Experts of a small language model.
Size: 11 layers, width 512, vocabulary 16384, 115M parameters.
Below are experts of layer 6 (counted from 0) of a mixture-of-experts language model. Rows are named router (the router's row for the expert) and show model dimensions 384-511. Each number is 200 + 20 x the weight over its row's rms, rounded and kept within 0 to 999.
After each expert's rows: "mostly gets" lists some tokens that are sent to it at least half of the time. This comes from a sample of Wikipedia text that the model never trained on.

# expert 11
router,190,219,198,199,220,222,202,241,193,183,189,227,211,193,170,206,213,206,209,223,184,234,191,221,235,230,189,189,204,192,195,233,233,200,189,176,202,197,213,175,164,167,215,209,233,221,232,204,201,226,182,179,213,176,172,193,175,186,223,199,198,203,213,204,215,199,162,189,181,220,226,176,245,232,204,213,215,173,218,169,193,193,163,177,185,193,182,220,200,166,207,224,191,155,213,181,199,211,220,198,182,216,214,208,177,226,203,242,189,186,233,198,205,184,208,177,175,218,211,202,209,232,216,170,206,172,205,215
mostly gets: "ing", " example", " significant", "itive", " nuclear", " use of"

# expert 1
router,216,218,217,180,216,210,191,205,213,168,209,214,221,207,206,203,220,171,212,228,194,224,216,180,200,191,211,214,206,171,213,186,218,180,202,215,219,198,230,176,163,199,224,187,178,213,203,224,186,202,200,154,212,217,198,167,196,130,215,184,169,187,188,225,195,201,162,212,235,223,198,206,218,201,209,182,197,166,194,189,207,223,153,164,204,174,164,171,203,190,174,218,194,187,214,214,214,218,212,172,213,192,187,222,165,226,205,204,172,208,231,195,216,175,209,189,212,210,225,190,213,224,212,212,236,185,189,236
mostly gets: " that the", " many", " some", " both", " that", " the"

# expert 28
router,228,228,196,204,173,176,178,234,169,188,204,205,176,192,210,194,193,184,239,216,205,196,208,205,227,217,203,214,191,155,208,202,197,171,176,164,233,155,208,196,187,201,207,201,177,207,215,188,195,235,180,154,203,188,198,223,171,175,175,182,188,185,214,223,203,193,210,190,195,184,216,199,191,231,248,181,203,198,203,169,216,230,153,158,194,170,204,195,189,182,205,200,199,215,180,195,241,190,179,208,207,196,239,181,207,193,228,245,207,195,223,219,210,183,194,180,177,221,198,196,207,186,187,198,234,179,209,195
mostly gets: " he was", " has been", " It was", " He was", " be", " it was"

# expert 23
router,224,222,183,180,217,184,201,213,170,170,224,192,198,199,195,201,195,198,198,209,186,226,188,218,187,252,212,215,192,177,201,206,224,194,203,179,222,225,191,220,197,216,202,215,166,246,199,165,185,189,178,147,208,216,169,174,172,193,200,206,211,178,195,209,215,176,199,182,185,178,213,182,208,226,183,174,216,158,176,201,184,241,165,169,219,232,206,214,191,128,204,177,213,195,207,214,218,203,196,176,187,204,232,197,193,189,202,209,204,222,235,197,220,206,208,165,199,191,208,184,226,222,198,195,218,175,204,200
mostly gets: " December ", " July ", " April ", " January ", " March ", " August "

# expert 4
router,208,201,219,200,206,188,197,216,198,201,188,198,181,161,178,224,208,180,189,198,171,221,191,207,205,205,200,206,224,161,203,199,228,180,193,171,256,208,209,184,188,200,219,195,204,185,206,206,196,222,190,134,223,196,185,197,193,187,214,187,183,194,190,214,204,168,166,173,169,191,227,189,202,188,191,199,181,197,200,205,163,210,178,198,178,200,166,203,204,162,184,164,239,198,177,192,222,197,165,159,198,176,240,196,202,193,190,200,214,228,240,168,233,196,201,228,171,187,234,165,218,195,192,163,227,190,208,230
mostly gets: " his", " her", " new", "ation of", " of his", " His"

# expert 14
router,179,217,222,206,181,196,184,193,199,132,178,192,231,213,183,220,211,206,201,207,180,223,210,177,208,239,207,174,220,192,219,181,174,168,174,188,219,210,179,183,194,212,199,215,219,226,189,198,210,203,160,165,225,193,200,223,174,191,214,214,195,187,189,225,207,191,198,181,202,211,227,191,230,193,197,192,202,209,210,191,188,232,160,206,187,187,186,186,215,176,207,227,222,190,217,208,227,194,190,178,190,197,211,226,217,237,181,215,195,217,201,213,194,223,208,173,195,210,225,204,235,179,179,176,200,197,203,204
mostly gets: "–", " out", " However", " so", " inter", "Ch"

# expert 9
router,222,201,207,196,205,244,186,193,197,172,210,198,208,205,163,205,201,179,200,218,177,210,216,230,201,239,216,204,187,185,195,201,258,230,201,174,219,220,195,188,217,192,200,230,189,199,195,145,191,198,189,152,206,233,201,177,194,167,240,221,214,192,174,184,225,203,162,168,209,208,165,253,183,193,190,182,205,192,208,181,143,210,186,214,199,192,203,207,175,178,201,219,215,205,187,206,219,207,168,173,191,192,225,185,179,172,201,226,194,198,219,192,206,203,194,214,167,202,202,207,229,200,186,195,218,180,227,222
mostly gets: " |  |", ") |", " =", " | B", "\" |", " | M"

# expert 15
router,207,185,193,186,191,196,198,214,207,223,195,222,151,206,193,204,207,176,210,186,188,209,222,194,227,219,220,205,207,201,209,185,235,191,194,172,231,178,183,216,192,171,219,198,235,238,202,198,182,210,182,136,223,218,182,180,156,164,247,211,199,206,213,211,214,170,194,174,216,170,180,212,220,180,212,167,196,186,190,206,188,183,173,213,225,196,200,186,177,191,214,176,197,197,202,215,200,160,190,180,211,172,217,188,196,211,183,212,187,226,218,232,216,223,185,195,174,179,209,169,225,196,182,204,240,199,211,219
mostly gets: " In", " at", " in", " at the", " in the", " in a"

# expert 30
router,199,207,194,217,216,200,192,211,224,188,184,216,168,180,202,213,217,188,210,209,200,214,219,206,189,216,223,175,214,171,223,226,239,178,164,185,201,193,235,182,209,177,248,187,202,203,236,207,185,205,194,171,238,197,188,210,160,197,198,245,202,188,172,218,225,208,176,197,186,187,216,194,201,180,208,180,213,177,216,156,156,188,177,187,206,204,185,185,162,169,186,188,201,180,208,199,215,193,219,203,216,178,235,204,191,219,206,224,156,232,226,199,204,209,171,216,142,182,208,180,207,223,208,170,192,207,221,209
mostly gets: "012", " United States", "024", "021", "008", "022"

# expert 26
router,169,233,219,185,198,201,210,207,205,186,187,218,200,172,181,212,229,170,212,204,162,195,208,197,193,236,229,184,193,178,205,200,223,188,194,186,230,213,207,204,182,157,234,229,206,217,213,182,176,214,175,165,237,196,202,173,175,200,202,244,210,201,181,183,194,155,190,177,195,197,200,248,195,200,203,199,202,191,201,184,164,217,175,193,187,189,189,195,196,186,207,207,192,181,193,226,227,190,162,207,167,191,214,218,200,223,192,222,204,203,210,221,202,177,190,183,190,234,219,204,233,182,173,171,223,206,206,199
mostly gets: "\"", "\n\n", " had", " has", " have", "\" ("

# expert 27
router,226,217,202,206,221,185,176,216,191,207,184,181,191,189,201,204,197,201,191,189,178,226,205,218,198,199,207,188,216,162,173,215,223,172,188,186,196,222,240,173,181,207,250,197,198,207,187,220,209,196,183,178,239,180,240,194,153,181,201,206,183,189,174,211,190,191,147,177,191,217,205,213,181,208,196,192,220,190,212,201,187,204,212,193,206,196,203,195,177,177,148,201,211,187,220,208,207,157,206,170,217,183,200,201,186,185,205,178,165,212,176,180,218,214,227,205,190,236,215,201,187,230,207,180,227,207,211,215
mostly gets: "jan", "cher", "berg", "iffer", "lie", "ili"

# expert 5
router,225,222,219,209,206,194,180,225,211,203,164,213,191,220,189,220,211,184,201,180,219,185,216,161,198,209,220,219,173,199,236,224,203,163,165,181,177,191,210,206,198,180,231,223,201,209,195,208,182,226,166,160,220,183,221,188,184,197,191,197,183,169,179,209,177,199,208,201,215,191,208,202,188,185,200,182,226,171,185,189,168,196,159,188,192,186,201,185,163,196,224,211,189,205,208,198,197,180,187,146,169,187,212,174,171,186,204,236,195,189,226,182,221,220,174,193,185,195,196,204,206,203,176,215,199,215,228,188
mostly gets: ", U.", " assistant", "ZE", "р", "ithuan", "iu"

# expert 29
router,195,205,192,198,221,189,192,211,202,193,200,221,205,203,177,221,216,196,209,213,175,214,218,180,218,220,170,204,179,171,205,203,222,191,188,165,203,191,170,210,175,213,233,204,203,234,206,170,208,196,190,171,222,184,197,182,171,193,187,235,221,193,167,191,241,197,181,182,222,199,229,227,205,203,208,200,207,158,233,179,175,219,224,190,233,203,197,180,201,203,181,236,219,185,186,191,215,168,214,189,226,186,238,233,171,207,194,216,174,208,232,169,190,167,202,175,197,207,239,178,224,193,168,206,195,193,202,182
mostly gets: ").", "s.", "\".", "es.", "ers.", "er."

# expert 7
router,189,206,201,190,237,190,194,195,198,192,214,208,207,227,182,189,218,182,210,234,176,244,193,154,201,229,167,175,206,183,205,186,203,217,200,158,196,184,191,185,177,207,192,210,194,200,203,185,185,200,178,152,232,217,215,173,176,146,183,200,190,162,200,219,200,175,218,199,233,192,190,213,204,230,220,195,231,176,176,177,199,231,172,171,209,190,173,180,216,180,179,198,213,202,219,193,208,218,207,186,182,183,261,223,155,239,183,233,191,185,241,220,240,222,201,179,199,215,220,205,231,220,209,178,199,169,199,204
mostly gets: "″N ", ".", "es.", " bl", "ed.", " about "

# expert 12
router,226,202,205,193,203,214,197,193,238,178,216,192,191,213,174,212,225,159,226,227,171,221,172,200,205,197,228,197,191,194,205,217,224,197,179,178,194,196,210,184,207,194,227,206,194,196,229,193,202,194,186,194,201,182,181,178,155,186,243,203,215,171,174,193,207,179,158,146,181,192,178,197,199,195,210,195,193,176,201,228,159,222,180,211,209,230,229,197,212,145,193,193,178,209,155,189,223,184,196,214,208,182,201,218,166,192,184,222,193,177,224,181,184,206,167,153,166,206,228,174,216,218,190,163,229,198,208,199
mostly gets: ")", ") ", "]", "\n", "°W", "°E"

# expert 6
router,192,197,206,180,213,227,165,235,244,181,173,216,188,173,200,218,206,171,210,205,179,211,185,207,186,191,197,214,222,190,200,225,203,209,187,155,184,181,212,170,193,190,198,209,215,247,253,180,203,186,192,151,203,190,196,202,161,195,208,223,228,152,178,231,235,179,183,189,193,231,188,209,202,212,221,202,256,213,186,192,206,218,202,181,205,194,203,202,196,189,174,190,187,196,224,202,200,198,225,182,212,202,231,240,169,204,223,211,212,192,209,199,214,178,219,174,172,207,199,185,218,239,188,175,228,177,186,185
mostly gets: " held", " began", " built", " given", " used", " established"

# expert 22
router,222,204,236,202,212,225,186,227,220,194,203,248,179,208,191,228,218,162,195,213,197,240,224,209,196,217,201,154,204,182,195,177,239,163,187,191,260,248,213,209,189,204,216,214,212,219,226,198,216,210,193,169,228,214,189,180,181,160,192,198,173,171,204,205,207,186,159,166,243,231,184,216,209,214,211,179,215,154,207,171,180,210,202,190,211,185,189,181,234,181,228,209,218,182,199,209,189,167,207,186,200,189,190,211,191,209,200,208,205,200,208,170,225,195,179,185,186,210,236,197,208,244,181,194,228,193,216,203
mostly gets: ", the", ", and", ", but", ", and the", " when", " after"

# expert 13
router,208,208,177,172,188,241,162,226,210,169,204,206,205,192,168,212,222,224,216,240,202,211,172,189,194,252,230,161,233,161,217,192,196,219,190,175,181,178,196,222,210,223,221,187,220,229,207,179,168,242,166,177,185,236,205,180,172,214,216,185,157,189,181,208,188,175,214,190,220,208,223,231,213,212,181,199,211,204,227,200,196,210,219,218,221,215,178,201,201,160,179,198,196,210,178,210,218,195,196,192,180,207,211,173,187,211,211,246,190,241,226,196,236,202,219,197,192,192,222,182,200,224,197,205,199,182,192,198
mostly gets: "f", " next", " previous", "ittle", "qu", "enn"

# expert 25
router,216,206,193,189,185,186,207,195,187,216,208,245,191,200,227,196,216,190,198,220,199,235,179,156,191,204,201,195,198,177,226,194,215,176,175,202,190,196,207,175,169,203,249,201,198,212,230,218,182,215,181,193,239,188,221,183,190,179,205,215,180,189,178,221,198,214,189,204,223,186,209,225,200,196,230,184,236,171,217,167,165,183,161,188,209,186,181,206,160,194,189,230,178,192,185,218,195,163,186,188,191,187,218,206,176,200,206,219,171,235,224,168,218,226,198,195,158,221,205,182,207,213,176,177,221,217,210,199
mostly gets: " Thomas", "ford", " James", " David", " Michael", " John"

# expert 18
router,219,222,187,185,224,220,189,206,191,158,186,212,191,207,188,200,181,198,217,198,180,212,241,172,204,218,205,185,228,202,224,213,230,159,156,201,233,210,228,165,184,185,211,193,206,203,199,214,186,209,194,176,224,214,223,183,192,176,190,182,190,191,195,226,212,206,176,196,219,214,227,208,193,214,234,180,235,197,215,219,213,191,160,209,198,171,220,191,175,168,190,214,196,212,187,234,233,209,188,178,201,181,233,232,165,196,194,219,195,225,229,217,236,183,224,222,197,225,213,208,214,210,208,169,220,187,225,180
mostly gets: " F", "-f", "2", " var", "|", " sk"

# expert 31
router,196,197,209,166,218,207,196,235,222,184,207,204,204,177,212,199,221,181,182,193,196,201,164,192,205,207,187,191,187,186,226,209,215,157,179,215,235,192,223,179,189,204,228,217,208,245,210,209,187,198,168,159,228,200,225,167,172,163,181,226,216,169,175,182,216,170,172,151,232,211,240,170,198,184,205,200,201,169,203,179,191,219,203,175,205,192,215,203,185,152,214,227,199,223,193,222,219,185,195,196,203,178,231,177,187,228,177,203,170,219,200,212,211,202,181,200,180,221,190,201,225,203,199,191,221,207,207,215
mostly gets: "ş", "ý", " M", "ı", "gh", "ț"

# expert 20
router,185,190,192,185,219,183,200,216,197,212,197,208,200,211,201,229,202,197,170,188,195,202,185,194,220,210,185,184,200,197,236,226,255,217,195,200,181,204,242,211,181,214,210,167,206,212,237,192,197,214,169,203,224,174,211,194,186,203,246,184,181,177,152,220,220,163,171,179,203,205,221,170,208,216,184,167,218,198,201,178,183,212,218,188,192,203,210,209,198,194,212,184,186,207,219,214,227,193,206,177,193,178,220,224,167,188,182,183,168,195,189,203,192,196,188,192,191,241,214,179,199,206,211,195,228,209,209,212
mostly gets: " found", " form", " dem", " follow", " part", " claim"

# expert 16
router,205,218,199,169,211,228,202,248,183,158,183,214,205,196,193,226,207,188,201,219,170,216,192,189,192,218,199,179,203,177,213,192,223,215,208,184,198,225,233,207,165,165,201,166,193,224,209,179,167,219,184,184,210,190,198,214,188,213,258,221,191,153,190,203,227,184,200,196,217,193,213,214,192,203,211,162,217,178,167,195,225,197,214,179,204,216,200,198,225,179,213,183,198,178,215,213,226,197,232,169,218,184,226,228,201,220,211,224,205,208,222,167,214,215,202,161,197,193,191,213,205,224,188,220,211,205,192,174
mostly gets: "al", "el", "ous", " Hall", "ement", "ess"